Experts of a small language model.
Size: 10 layers, 31.2M parameters.
Experts: 256 experts in each of 9 layers, 32 GeGLU neurons an expert.
Training: a variant of Adam for the experts, 545M tokens.
Below are experts of layer 4 (counted from 0) of a mixture-of-experts language model. Rows are named router (the router's row for the expert) and show model dimensions 0-127. Each number is 128 + 24 x the weight over its row's rms, rounded and kept within 0 to 255.
After each expert's rows: "comes before" lists some tokens at least twice as common just after its tokens as in all text. This comes from a sample of Wikipedia text that the model never trained on. Tokens count by the router's weight.

# expert 99
router [147 175 127 100 110 107 104 120 132 140 129 142 140 135 140 174  90 152  77 118 121 127  94 188 141 129 111 154 146 129  94 122 139 122 144 159 104 138 160  72 104 112 145 188  96 183 112 136 140 108 114 144 124  90 122 139 158 179 121 129 151 119 148 169 103 129 157 135 108 153 104 121 132 157 114 139 139 148 132 134 113 141 128 169 144  99 134 135 144 123 157 132 126 123 165 142 137 164 100 125 104 128 138 127 130 143 115 142 124 125 131 101 191 103  70 118 151 185 116 135 112 159 119 147 160 128 128 124]
comes before: "0", "8", "5", "9", "6", "7"

# expert 63
router [141 189 124 142  97 131 132 144 136 123 126 117 107 129 155 135 116 148 135 145 109 174  76 131 158 145 132 133 126 112 100 117  59 143 149 132 101 106 145  96 129 120 134 158 134 127  89  94 140  91 137 143 152 177 111 157 127 153 170 113 167 107 147 155 144 129 115 108 121  99 135 115 114 130 148 177 156 138 146 120 106 151 120 151 139 103 109 167  86 134 150 130 164 147 138 141 139 158 135 120  96 149 137 142 147 142  97 116 157 153 148  89 118 148  68  96 131 148 155 118  57 112 121 114 143 117 132 144]
comes before: "the ", "to ", "in ", "a ", "and ", "with "

# expert 96
router [141 212 139 134 111 119 132 130 113 108 124 109 152 123 125 141 130 142 108 139 148 127 131 132 156 166 119 172 108  90 102 146 105 142 181 161 117 145 172  93 120 100 160 161 155 146  82 138 112 117 145 110 132 185  86 136 137 131 134 102 180 113 139 123 145 131 145 118 125  89 128 118 133 135 149 167 153 143 147 155  82 173 115 141 136 121 134 141 115 121 153 119 175 141 156 123 145 118 118 140  99 148 131 126 129 111 128 106 124 116 139 122 146 132 101 145 119 164 145 113 100 126 104 105 203  92 138 162]
comes before: "by ", "to ", "the ", "in ", "a ", "on "

# expert 4
router [101 177 128  86 100 116 132 145 127 157 149 136 136 108 122 158 132 138 121  84 130 142 114 165 158 157  78  97 140 102  95 131 140 140 136 120 110 110 151 150 119 103 148 207 119 184  93 139 137 125 123 161 160 156 111 110 143 118 155 130 190 134 137 150 144 152 145 155 136 123 135 139 152 159 143 108 119 170 156 159 129 128 126 124 127 109 107 156 121 150 121 135 140 131 160 141 177 119  76 133 160 122 132 139 108 117  80 137 122  95 132 101 141 101 123 119 119 166 138 147  96 115 147  73 128 119 103 133]
comes before: ": ", "\n", "\"", " ", "\n\n", "W"

# expert 198
router [120 148 122 128 136 132 119 151 119 132 113 133  99 145 150 139 120 144 106 100 145 107 111 159 166 134 100 132 114 107 103 143 117 146 133 159 138 136 159  99  94 125 155 200 121 160  94  87 162 118 155 139 142 151 105  89 165 128 169 134 156  99 143 100 159 165 114 157 141 138 168 159 134 138  96 157 118 100 172 170 112 158 140 145 170  99 142 151 136 155 167 162 122 130 124 116 152 142 109 127 122 119 177 121 138 119 123  97 111 128 117 157 119 113  93 131 149 185 127 107 108 108 103  87 163 115 141 141]
comes before: "\n", "\n\n", " ", "|", "n", "i"

# expert 142
router [138 166 159  79 114 135 128 152 130 137 114 124 135 133 129 123  94 135  70 109 139 145 105 153 145 144 132 116 145 116 105 158 116 125 126 173 116 113 155  93 128 125 124 191 115 185  99 132 156 132 148 158 175 127  84  87 160 131 155 107 142 114 103 156 121 178 111 144 123  80 115 142 135 120 125 142 121 124 103 131 106 160 106 148 144  85 132 181 134 118 141  99 154 112 134 144 123 130 103 137  86 144 105 134 120 114 155 117 142 119 121 132 139 148 110 115 156 183 115 152  93 177 131  77 133 135 158 125]
comes before: "- ", "\n\n", "The ", "==", "===", "= "

# expert 173
router [167 145 167 114 164 130 109 151 132  90 144 127 133 118 105 131  99 161 131 154 134 131 108 132 149 168  85 120  77 111  94 135 127 158 140 147  96 146 155  93  96 143 149 201 146 190 102 138 136  94 122 134 137 114 115  88 160 144 119 138 148 132 126 115 141 138 128  95 125 100  86 146 139 132 167 130  98 147 130 116  99 144 137 141 135 132 110 112 117 117 176 124 198 152 132 158 143 124 132 151 121 148 149  90 148 153 131 121 116 136 109  82 111 126  87 126 133 131 142 160 102 151 144 148 161 139 114 155]
comes before: ", ", "'", ". ", ": ", "States ", "."

# expert 134
router [139 176 154  90 139 107 140 159 113 143 133 150 126 127 140 162  75 184 119 154 138 146 121 177 166 138 102 100 140  95 121 102  99 153 139 153 145 136 183 115  92 138 108 164 121 172 106 115 141 121 149 152 132 123  93 123 144 132 131 158 132 136 108 131 155 126 123 140 127 102 148 162 145 131 133 151 130 153 114 126  98 147 111 135 138  77 129 194 117 140 131 171 142 127 191 153 124 129 129 123 120 104 130 122 122 107 114 121 118 147  97 127 139 129 109 113  88 165 159 126  74 142 181 132 124 103 111 142]
comes before: "\n\n", "The ", "In ", "He ", "It ", "This "

# expert 128
router [118 175  97 141 134 147 126 121 115 125 128 106 120 136 130 132  88 125 109 117 132 137  85 161 117 169 116 119 108 139 120 140 117 168 162 162 163  83 156 106 124  98 125 166 131 147 136 119 117 142 131 144 127 146 106 107 132 143  98 145 151 100 102 147 125 127 109 138 141 114 168 138 134 162 116 163 137 139 123 136  92 140 106 155 148  53 112 179 119 125 148 144 136 125 169 150 151 148 137 129 102 109 139 121 103 115  97 101 147 157 174  92 131 139 111 103  84 162  94 168  78 130 123 118 194 132 144 154]
comes before: "of ", "and ", "in ", "were ", "are ", "to "

# expert 115
router [139 151 144 111 125 143 120 131 140 143 158  90 130 110 152 148 130 152  96 111 135  99  90 165 183 163  98 136  95 102 102  99 136 178 135 136 117 128 191  78 135 105 117 160 153 141 101 114 154 123 135 174 164 157  84 119 112 159 145 143 196 153 132 137 138 150 156 105 148 101 137 118  84 141 128 160 116 155 155 146 127 150 123 115 170 113 115 145 119 145 194 107 148 148 138 122 137 119 115 102 118 135 159 116 139 144 114 111 153 156 133 118  97 123 116 133 126 163 108 134 104 142 114 102 147 132 109 125]
comes before: "the ", " ", "0 ", "a ", "his ", "— "

# expert 254
router [132 169 151 114 117 122 104 135 104 136 135 151 123 166 105 119 112 137 122 116 101 141 120 132 137 162 116 121 140 120 101 137 111 180 152 115 108 147 148 128  94 103 130 170 157 125  90 104 143 106 145 154 121 157 110 106 138 169 142  88 170 102 119 127 123 158 112 104 145 135 159  83 109 125  98 118 138 145 135 148  72 176 122 131 156 100 117 197 122 116 172 131 146 133 154 128 156 172 123 167 117 148 135 118 145  91 128 122 107 130 153 147 164 103  93 125 110 159 117 159  82 117 105  95 175 118 126 116]
comes before: "(", "| ", "de ", "and ", "is ", "="

# expert 248
router [140 131 142 110 147  98 133 140 128 127 143 107 137 158 149 136  75 106 104 153 136 135  90 161 172 173  91 136 139 114 122 130 133 154 130 151 120 139 146 112 124 149 178 188 143 162  80 144 119 129 138 170 139 128  84 139 162 117 109 127 125 111 127 138 133 134 102 135 148 124 149 181 108 126 138 129 158 164 144 133 154 172 120 122 137 107 119 143 153  96 176 163 152 144 116 168 101 150 123 144 150 152 111 105 113 122 138 147 156 115 129 125 174 112  38 145 130 162 128 138 109 126 127 122 148  99 105 135]
comes before: ".", "–", ",", ", ", "; ", ". "

# expert 161
router [137 166 165  99 146 129 119 143 124 130 142 133 135 144 122 117 123 160 113  96 120 155 121 143 145 185 127 144 115 133  61 145 135 141 135 142  98 173 153 104 102 115 147 158 138 119  80 106 152 116 139 154 142 144 123 137 126 180 114 122 146 113 112 111 124 153 147 109 147 109 170 147 123 131 125 139 138 145 125 161 108 179 113 153 149 114 110 193  82 157 157 141 131 144 148 123 145 148 113 137 130 128 137 135 120 114 125 119 107  94 145 129 140  94  90 114 106 167 145 160  46 107 101  98 174 134 138 102]
comes before: "| ", "(", "was ", "and ", "=", "is "

# expert 90
router [132 172 155 121 116 120 123 129 135 120 150 119 118 128 116 142 107 113  96 164 118 164  92 152 145 172 107 148  83 100  93 121  95 159 136 117 115 117 152  95 122 110 144 162 145 170 102 112 174 126 148 141 138 145 108 130 125 140 167 127 145 115 130 159 129 114 126 112 112  79 129 101  99 142 137 195 137 169 147 134  92 145 128 135 137  84 155 141 112 137 134 137 174 141 162 119 136 117 129 144 105 142 111  98 151 139 121  99 141 142 166  97 114 134  75 107 111 163 116 115  56 116 120 129 175 134 145 147]
comes before: "the ", "that ", "to ", "by ", "a ", "in "

# expert 186
router [117 145 144  89 164 117 125 166 162 144 131 135  96 136 131 124  86  93 125 122 139 140  86 166 139 172 106 123 166  99  98 134 138 144 123 101 127 127 152  71 124 122 165 188 119 196  89 125 164 138 141 142 148 128  91 113 167 131 146 142 125 138 125 111 158 164 117 132 129 135 113 168 131 141  85 102 140 111 130 106 121 161 147 130 146 115 117 168 141 107 185 131 133 150 169 143 117 127 101 129 139 114 116 125 141 117 134 145 124 121 118 149 128  91  84 131  98 147 148 139  85 157 121 124 171 109 125 161]
comes before: "\n\n", "\n", "s ", ", ", "S", "5 "

# expert 102
router [156 169 168 117 131 113  96 132 146 141 131 138 132 146 104 192 127 127 111 124 141 137  56 166 153 121 105 141 108 123  94 138 143 159 134 135  90 129 138 114 110 134 134 186 133 147 137 117 169  89 139 156 126 124 115 103 126 151 121 143 134 133 147 132 129 126 119 104 135 135 134 169 115 153 127 136 139 170 119 143 104 166 114 179 156 120 126 149 128 124 171 119 143 145 146 132 147 151  78 112 124 162 117 123 153 155 110 125 110 173 110  85 186 142  98 145 136 202 137 133 124 148  98 130 153 127 102 118]
comes before: "0", "5", "4", "2", "6", "8"

# expert 239
router [141 178 145 113 131  91 136 173 159 149 143 104 128 134 120 178 122 148  88 112 125 169 119 170 158 164 125 132 112  75  80 132 149 165 169 135 111 138 136 128 141  95 113 156 146 127  87 110 144 110 119 135 180 138  73 104 152 133 142 135 152 119 122 150 139 144 132 115 128 125 148 148 169 130 112 149 115 136 154  99  79 164 123 154 153 122 120 170 111 155 166 139 151 137 137 125 161 129 102 118 101 140 130 113 134 130 102 141  99 121 117 105 132 115  96 146 120 173 126 112  60 131 148 143 149 139 111 128]
comes before: "the ", "a ", "his ", "an ", "200", "199"

# expert 227
router [124 192 160 101 105 123 113 163 126 151 138 120 133 136 119 144  90 168 113 172 118 123 149 170 160 158  83  99 119  98 106 118 118 153 163 154 119 136 183  66  97 125 110 172 114 162 104 139 148 111 135 154 152 132  78 133 134 126 150 144 154 132 116 123 145 154 108 109 138  98 197 139 129 128 109 152 107 142 128 139 108 139 110 149 156 127 131 155 118 137 120 172 175 122 138 152 117 147 118 107 124 146 132 122 145 131  97 118 148 141  92 115 133 146 117 119 118 184 139 142  88 153 132 149 133 120 104 136]
comes before: "The ", "\n\n", "In ", "==", "He ", "It "

# expert 129
router [ 94 171 121 135 138 127 141 134 122 110 152 106 136 117 152 159 118 117 117 106 128 126  96 163 144 124  72 139 133 117 110 150 120 169 172 148 117 131 166 120 127  91 122 207 106 177 110 100 118  94 102 185 159 138 127 132 129 153 181 160 168 131 160 140 147 169 122 126 148 159 126 145 120 159 137 147 130 129 148 146 143 136 117 117 143 101  99 134  94 101 158 122 157 113 160 129 157 142  85 152 145 117 116 108 125 149  98 150 140 136  93 112 129 138  95 107 125 127 131 135  89 162 122  98 167 116 106 130]
comes before: ": ", "\n", "by", "N ", "/ ", ")"

# expert 59
router [141 186 132 143 144 129 127 164 116 132 150 127 131 139 118 139  97 117  99 112 115 164 105 125 171 133 114 124 118 102  94 161  78 155 150 144 142 118 174  87 116 118 122 158 144 154 122 143 113 113 132 132 145 147  89 112 146 132 138 115 159 125 101 125 122 140 158 153 144 118 123 167 106 119 130 165 136 136 155 132 102 177 140 163 119 114 118 206 148 143 183  99 170 143 137 157 119 162 107 107 100 140 150 144 130 141 117  85 130 111 131 140 128 150  70 140 117 163 148 176 129 148 112 130 175 139 145 112]
comes before: "| ", "|", "(", "and ", "– ", "hold "

# expert 226
router [124 134 136 104 158 149 128 137 130 150 116 111 146  95 133 171 125 153 110  79 125 104  57 153 147 150 117 140 114 109 114 133 108 162 124 155 173 112 122  91 102  79 153 186 105 149 114  99 129 125 141 143 146 137 110 121 168 120 131 140 166 149 131 149 140 130 104 129 137 126 111 146 136 156 118 145  84 152 106 156 134 138 140  88 171  85 106 153 112 109 119 142 154 137 140 163 133 149 126 126 117 139 119 126 124 146 102 134 146 105 115 121 142 160  54 117 131 190  95 120 114 150 132 102 178 132 135 152]
comes before: ", ", ". ", "\n", ".", ": ", "\n\n"

# expert 36
router [120 139 155 101 124 109 150 163 102 131 137 142 132 164 105 111 109 131 102  93 100 144 113 158 166 162  89 162 124 104  77 153 132 147 148 136 107 112 157 122  96 105 139 163 157 116  87 108 134 110 135 167 127 140 112 136 131 185 116 122 152 130  99 142 114 166 124  99 135 102 166 144  89 104 121 170 134 138 140 161  90 151 124 142 145 106 141 192 100 150 127 101 132 150 142 142 172 153  92 129 117 125 109 124 140 115 109 120 103 114 150 140 125 116  93 113 113 173 140 153  60 118 104 121 149 135 139 124]
comes before: "(", "| ", "and ", "=", "was ", "– "

# expert 188
router [152 175 138  89 130 142 134 137 185 128 124  91 118 126  96 135  87 128  85 101 130 129  92 147 158 140 143  97 133 121  98 125 107 150 110 156 124 124 157  89 105 129 125 197  77 158 142 120 136 137 144 146 167 158  92 106 156 136 148 103 124  82 127 143 137 154 121 121 122  96 137 162 147 153 122 132 108 131  81 143 118 162 101 134 147  80 135 186 149  82 157 131 143 143 132 129 139 137 116 144 110 117 105 152 132 115 153 109 144  99 139 111 135 161 119 113 132 181 110 128 103 127 135  81 122 129 130 136]
comes before: "\n", "==", "\n\n", "===", "The ", " "

# expert 0
router [158 168 153  85 128 149 128 186 128 119 124 148 137 154 119 129  98 117 120  83 129 143  90 137 141 168 119 142 123 126  91 125 123 145 137 141 119 137 140 117 103 124 134 148 127 135 128 126 158 133 143 141 176 151 122 113 157 180 121 112 159 128 101 132 142 161 126 128 125  88 166 159 146 135 145 150 114 116 149 129 101 167 101 146 156  87 130 194 110 129 123 124 147 127 141 140 149 162 110 118 110 142 155 103 161 115 104 125 107 122 158 106 102 109  61 101 102 146 147 160  61 112  98 133 180 131 131 134]
comes before: "| ", "(", "and ", "of ", "in ", "was "

# expert 202
router [134 178 120 107 141 124 140 153 152 120 116  94 176 138 137 168 134 148 107 134 150 131 106 140 149 138 118 145 124  88 117 178 103 146 168 137 114 151 157  96 116 114 130 156 144 169  86 126 104 119 116 115 145 150  95 103 142 126 148 125 178 127 128 148 160 143 120  95 113 109 150 130 110 128 123 160 130 166 108 155 128 189 107 128 146 145 155 159 169 123 198 126 147 155 142 139 180 118 112 134 125 128 134 127 142  96 137  98 116 113 143 102 146 128  95 118 125 187 149 104  89 126 151 103 158 118 109 155]
comes before: "to ", "a ", "in ", "the ", "by ", "not "

# expert 93
router [137 208 137 133 116 132 137 149 111 107 132 134 134 143 118 146  70 144 118  89  95 130 107 118 135 123 101 123 144 110  88 131 104 153 153 156 129 110 178 109 112  92 117 145 139 143 117 128 147 127 164 142 142 167  97 118 116 158 155  92 155 132 103 118 147 151 125 155 145 118 124 192 114 100 116 140 121 137 109 154  99 152 110 142 121  96 115 190 169 178 193 107 142 144 138 144 130 167  99 137  82 155 141 130 118  98 119 132 130 131 133 127 153 144 109 131 126 143 149 139  87 142 124 116 168 130 142 127]
comes before: "| ", "|", "(", "– ", "and ", "to "

# expert 131
router [127 204 154 124 107 157 130 148  97 123 113 108 135 158 148 148 128 144 128 121 136 100 118 132 108 177 100 130 101 111  91 114 111 164 169 150 120 156 190  93 136 131 118 169 143 152 115 121 114 109 149 157 143 118 112 151 113 155 114 131 166 131 109 132 136 151 136 126 126 121 158 141 143 106  98 140 151 144  94 137 104 177 102 153 128 126  88 161 150 129 197 139 155 147 152 150 138 178 126 126 110 146 128 120 116 107  91 118 123 156 145 102 145 130 106 126 124 157 134 149  95 191 131  87 123 112 121 139]
comes before: "| ", "|", "(", "years ", "m ", "km"

# expert 196
router [141 134 173  93 115 138 115 151 124 126 132 130 127 114 113 160  97 136  96 121 139 131  80 154 162 151 118 134 117 113 117 174 130 131 139 156 112 150 183 144 138 134 158 149 149 165  98 105 134 146 142 147 156 133 123 128 108 138 136 135 123 171 138 125 112 136 142 138 128 123 155 157 155 136 151 154 139 172 129 135 140 176 107 148 172  67  85 165 125 124 178 103 157 157 153 184 152 142 127 133 137 159  97 101 141 159  97 145 130 135 106 122 175 160  96 125 119 189 119 135 134 115 108 146 143  97 119 126]
comes before: "–", ".", ",", ", ", ") ", "; "

# expert 228
router [153 147 181 111 129 104 141 141 140 148 122  96 119 123 136 144 122 123 128 129 132 127  93 126 132 174 105 134 122 133 118 112 103 132 125 133 175 158 129 121 133  83 157 198 137 144 102 130 117 131 142 169 134 125 112 128 155 143 130 122 167 142 142 156 130 142  90 105 159 144 132 162  99 127  97 123 159 171 104 119 161 140 138 113 153 132 115 179  90 135 107 134 155 160 141 145 103 159 117 155  95 132 134 124 152 128 122 125 143 109 128 107 140 169  41 127 129 200 125 131  99 173 121 114 154 125 100 145]
comes before: ", ", ". ", "\n", ".", "\" ", "- "

# expert 47
router [125 206 128  83 132 108 130 182 137 114 127 110 127 136 104 125  94 120  87  82 107 133  93 171 147 160 121 120 166 109  85 137 136 126 134 166 115 114 156  91 116 130 110 178 107 194 120 114 135 121 125 163 179 152 103  89 164 128 148 109 157 108 134 159 130 160 135 133 134  95 126 138 123 144 166 157 120 120 123 137 121 140 104 138 135 108 127 170 131  85 153 116 146 130 136 134 123 134 118 150 110 163 124 124 111 100 154 114 141 108 141 104 133 123 111 120 164 141 144 148  81 155 119 103 124 100 144 123]
comes before: "\n\n", "\n", "==", "= ", "The ", "==="

# expert 64
router [155 178 166  97 119 154 144 148 135 143 113 124  92 169 165 159 124 125  87  96 123 127 139 132 173 186 142 165 163 102  92 108 127 147 124 175 122 128 147 114 125  90 165 150 108 160  80 107 120 128 147 170 154 141 113 118 144 136 161 150 141 118 125 118 109 134 124 116 132 135 174 105 117 165 171 149 120 155 118 144 104 159 107 170 141 114 134 126 136 141 153 117 146 150 136 176 148 148 123  96 109 155 109 132 108 118 107 116 112 147 110 100 161 101  87 105  97 150 128 149  92 133 137 116 148 144 126 114]
comes before: "the ", "a ", "on ", "his ", "other ", "its "

# expert 84
router [138 202 109 111 117  90 160 131 144  99 116 102 150 132 153 164 107 166 106 128 148 144 139 137 159 160 103 147 110 113 119 167  78 146 138 141 118 136 139 123 117 135 131 172 130 169 121 113 144 121 112 134 125 117  87 148 158 159 113 125 138 129 127 116 130 140 139  97 161 125 174 140  83 161 115 155 129 146 121 145 131 159  97 142 167 108 129 157 166 143 157 146 159 160 142 154 136 128  94 150  90 134 122 127 147 104 137  90 122 101 146 106 149 111  95 139 111 174 152 123  66 132 107  93 168 112 122 131]
comes before: "was ", "in ", "a ", "to ", "also ", "on "

# expert 189
router [114 192 104 132 131 149 110 131 152 131 126  97 135 137 117 113  97 114 110  99 133 115  85 154 120 170 133 133 114 127 121 120 151 153 173 164 170 104 179 112 110  87 132 155 137 146 121 123 138 131 142 163 138 147 112 113 151 160 103 127 152 119 112 147 140 135 109 127 141 109 159 156 121 133 119 164 138 130 126 141  98 148 104 156 141  69 115 181 102 109 154 166 126 125 154 155 139 165 126 124 111 105 151 125 105 108 116 115 159 138 162  95 157 106  61 105  97 163 113 171  98 127 115 127 170 147 118 148]
comes before: "of ", "and ", "in ", "were ", "are ", "("

# expert 89
router [132 149 121 120 121 112 163 161 132 145 170  95 127 139 121 144  93 122 119 161 160  88 100 138 138 139  90 156 126  93 128 131 134 162 160 120 131 136 139  83 140 119 148 206 133 169 116 125 155  88 129 166 169 126 105 115 152 142 133 137 160 102 127 103 142 132 144 126 116 109 114 185 102 107 130 135 151 139  95 109 128 146 111 132 133 118 131 123 115 139 137 134 187 131 130 141 132 121 144 144 120 158 164 147  60 109 119 104 149 167 123 117 129  99  93 126 106 168 181 146 107 158 108 116 152 170 135 129]
comes before: "s ", "'", "t ", "y", "is", "o "

# expert 178
router [157 139 158 101 140 123 145 134 131  98 134 144 106 121 115 115 111 133 125 115 165 161 101 168 155 124 100 144 142 145 122 134 117 164 107 156 115 172 155  87 133  81 162 219 127 170 114 139 136 123 118 146 153 158 115 107 162 117 143 158 127 132 128 127 141 131 113 123 131 106 129 143 119 176 127 139 141 157 131 128 138 140 148 158 133 111 120 175 156 127 164 140 139 150 178 113 103 176  98 127 114 145 177 125 137 156 128 143 132 119 122 137 171 107  67 115 123 182 131 120 109 136  87 138 109 126 142  96]
comes before: "\n", ", ", "'", "\n\n", "-", "z"

# expert 104
router [139 154 168  89 143 153 121 156 169 118 112 138 109 131 176 148  99 137 106 136 135 115 117 128 163 143 106 158 132 104 131 111 132 170 155 155 113 140 160  84  89 139 176 165 118 143 106  97 137 137 162 155 152 139  67 106 146 146 154 157 156 138 119 116 126 126 129 125 135 126 115 153 119 142 160 166 122 165 138 142  87 170 107 127 143 105 135 146 104 183 140 130 140 113 144 175 145 157 113  83 114 110 126 143 159 104 130 134 166 169 106 112 148 130 109 110 101 163 145 121  92 113 151 114 150 136 140 106]
comes before: "and ", "the ", "which ", "but ", "a ", "including "

# expert 138
router [145 180 123  91 135 117 148 155 164 114 157 111 132 156 129 185 115 133 110 107 123 151  67 113 161 132 116 107 102 126  77 161 115 134 142 165 136 111 164 117 137 102 137 177 142 173 109 109 154 119 122 122 123 126  80 120 135 163 157 115 157 152 137 132 147 129 122 131 118 118 107 155 134 127 107 147 157 183 143 151 132 132 106 149 137 119 129 165 161  99 130 162 130 119 148 122 170 168 119 145 100 116 140 149 122  93 110 110 138 130 118 115 134  96  94 160 132 190 108 140  76 154 147 148 148 126 129 125]
comes before: ", ", "he ", "201", "202", "200", "the "

# expert 243
router [156 145 133 102 185 167 110 140 126 137 142 101 150 147 139 164 124 134 121  98 122 141  88 144 125 183 106 147 120 136 105 131 114 160 179 131 157 104 124 100 112  97 137 198 117 134 109  96 125 162 139 156 138 138  76 124 156 156 122 122 155 137 116 124 166 134 115 126 127 127 118 140 137 154 162 157 135 146 103 133 171 124 134 128 161  90 120 163 114  80 145 137 161 126 125 132 146 124 123  98 112 130 114 123 121 126 131 132 151 155 147 119 148 166  70 117 117 185 112 126 120 183 151 126 169 135 122 161]
comes before: ", ", ". ", ".", ": ", "\n", "' "

# expert 207
router [161 188 163 103  94 118 126 121 116 164 139 136 101 140 135 149 123 120 107 131 117  92 109 145 174 155 110 104 103 117 104 136 137 178 193 139 150 134 152 131 136  96 148 193 153 185 121  83 104 131 130 151 158 164 101 140 173 125 162 143 154 114  91 124 111 127 135 138  99 142 121  97 114 119 139 147 171 123 117 105 101 131 135 155 128 110 136 141 123 141 161 120 178 119 156 167 169 134 121 131 163 155 124 114 131 134  92 121 129 141  94  92 153 126 110 129 146 152 135 135 129 106 149 116 133 126 109 140]
comes before: "the ", "a ", "^{", " ", "its ", "sq "

# expert 147
router [121 177 164 119 106 151 131 154 130 109 129 117 131 164 120 137 112 134 115 109 129  96  99 144 103 166 110 133 128 122  92 106 113 184 162 154 108 128 189  93 146 105 126 158 127 165 114 130 145 120 130 144 153 128 127 143  98 173 118 116 178 140 106 125 152 148 138 119 117 116 144 156 127  99 108 143 142 145 105 155  84 161  93 149 143 108 107 156 150 134 181 120 145 122 142 183 133 157 111 133 107 138 129 128 118 114 103 120 101 162 138 113 144 122  97 122 108 163 129 153  81 182 118  63 138 119 116 121]
comes before: "| ", "|", "(", "years ", "m ", "km"

# expert 171
router [118 166 136 112 116 132 137 146 140 120 132  90 133 171 148 133 115 141 118 133 120 118  86 153 124 163 117 140 148 121 100 170 126 170 175 130 141 120 188 134 132 120 142 184 110 147 101 117 157 108 125 162 160 134 138 137 103 184 114 102 140 132 104 122 142 140 118 151  93 134 146 147 130  99 102 136 149 175 112 163 117 159  93 150 156  95 140 150 146 132 190 123 147 124 122 152 104 190  91 112 114 116 125 120 143  76 122 126 102 157 155 138 132 123 102 127 128 177 126 144 110 182 111 121 125 119 147 125]
comes before: "| ", "|", "201", "202", "(", "200"

# expert 23
router [134 173 122 133 136 124 103 163 184 113 129 121 138 148 114 184 103 153  92 100 155 134 106 186 187 105 107 124 109 138 107 161 129 134 155 132 123 116 152 115 111 104 142 180 113 133 102 120 183  79 134 145 115 115 109 109 137 133 142 139 137 120 111 138 128 117 113 143 106  97 128 152 141 130 154 139 146 186 143 139 110 160 115 167 148 125 131 167 125 121 173 126 152 134 111 135 131 175  88 104 134 157 127 125 115 137 130 109 138 164 130 114 177  97  78 152 144 161 127 134 117 175 122 134 138 114 120 130]
comes before: "0", "5", "8", "9", "6", "4"

# expert 98
router [111 147  95  96 120 123 129 134 113 159 170 109 106  98  87 105 118 151 145  99 117  98 118 136 141 153  99 117 145 102 111 113 144 137 156 141 163 124 148  94  93 100 173 197 139 172 136 139 194 117 117 170 186 125  85  75 170 163 142 140 153 130 154 117 123 119 132 103 158 101 111 143 128 143 148 151 120 133 140 158  93 170 128 154 162 139 110 131 130 152 159 127 149 132 149 164 141 124 116 125 136 133 118 118 130 105 115 150 121 142 161 133 142  87 116 159 112 157 149 126  94 125 132 129 146 130 135 125]
comes before: "s ", " ", "t ", "0 ", "See ", "Angeles "

# expert 155
router [123 188 131 120 110 120 140 114 101  99 142 103 158 120 136 136 125 136 121 121 161 113 103 152 147 142 102 137 143 110  97 170 118 149 149 142  95 120 195 124 118 121 144 156 144 163  74 147 114 121 116 123 119 146  94 113 136 128 142 129 167 125 116 145 123 135 149 146 125  88 137 100 102 160 136 166 136 149 124 156 112 170 115 128 143  96 148 147 138 126 195 129 176 134 161 117 157 107 139 115  98 140 102 137 143  94 144 112 125 135 114 122 135 142  77 120  96 169 137  86  66 140 122 109 185 107 140 134]
comes before: "by ", "in ", "to ", "as ", "on ", "the "

# expert 193
router [157 161 167 106 108 133 121 133 135 134 136 143 125 136 112 191 119 121  77 145 145 128  85 189 140 125 128 126 111 125 106 136 143 133 147 139 110 148 165 136 115 126 160 166 147 153 111  99 163  98 158 133 127 123 104 100 136 164 128 148 146 137 147 123 131 137 127  99 120 143 133 166 154 148 140 147 149 166 123 145 105 143 119 174 150 102 104 145 130 118 180 118 145 168 152 159 145 154 104 119 123 163 140 110 141 176 129 112 126 167  89 112 172 124  91 144 149 204 131 142 118 147 102 142 162 117 113 130]
comes before: ".", "0", "5", "4", "6", "8"

# expert 185
router [128 158 162  98 147 102 115 170 111 135 140 123 117 120 120 156  84 152  94 135 151 126 130 169 171 153 105 133 120 104 127 129 116 145 146 123 107 115 154  67  75 101 120 183  99 176 101  92 147 108 138 166 130 146  77 123 148 103 143 114 132 164 115 129 144 143 124 145 124 114 171 144 117 135 117 146 114 171 135 159 137 139  89 150 126 122 146 171 114 116 131 138 137 127 134 150 103 120 105 112 111 124  83 130 134 132 138 123 141 137 117 127 121 112 120 121 112 202 145 143  57 149 129 144 156  95 123 128]
comes before: "\n\n", "The ", "In ", "\n", "He ", "It "

# expert 105
router [120 146 127  67 138 131 113 105 137 170 130 107 147 109 130 107 124 141 143 127 108 129  91 155 133 153  98 134  89 134 111  87 121 158 167 108 104  96 139 105 100 140 124 186 137 142 115  99 123 114  96 120 174 148  96 117 136 114 140 130 175  91 161 143 138 160 135 130 145 120 161 158 106 158 108 138 108 149 128 152 122 166 105 161 152 121 125 157 122 148 148 115 119 127 171 177 132 167 129 131 106 125 129 119  88 116 125  90 127 135 119  91 154  86  76 144 131 168 148 123  87 156 119 156 142  98 119 102]
comes before: "s ", "first ", "t ", "ip", "h", "im"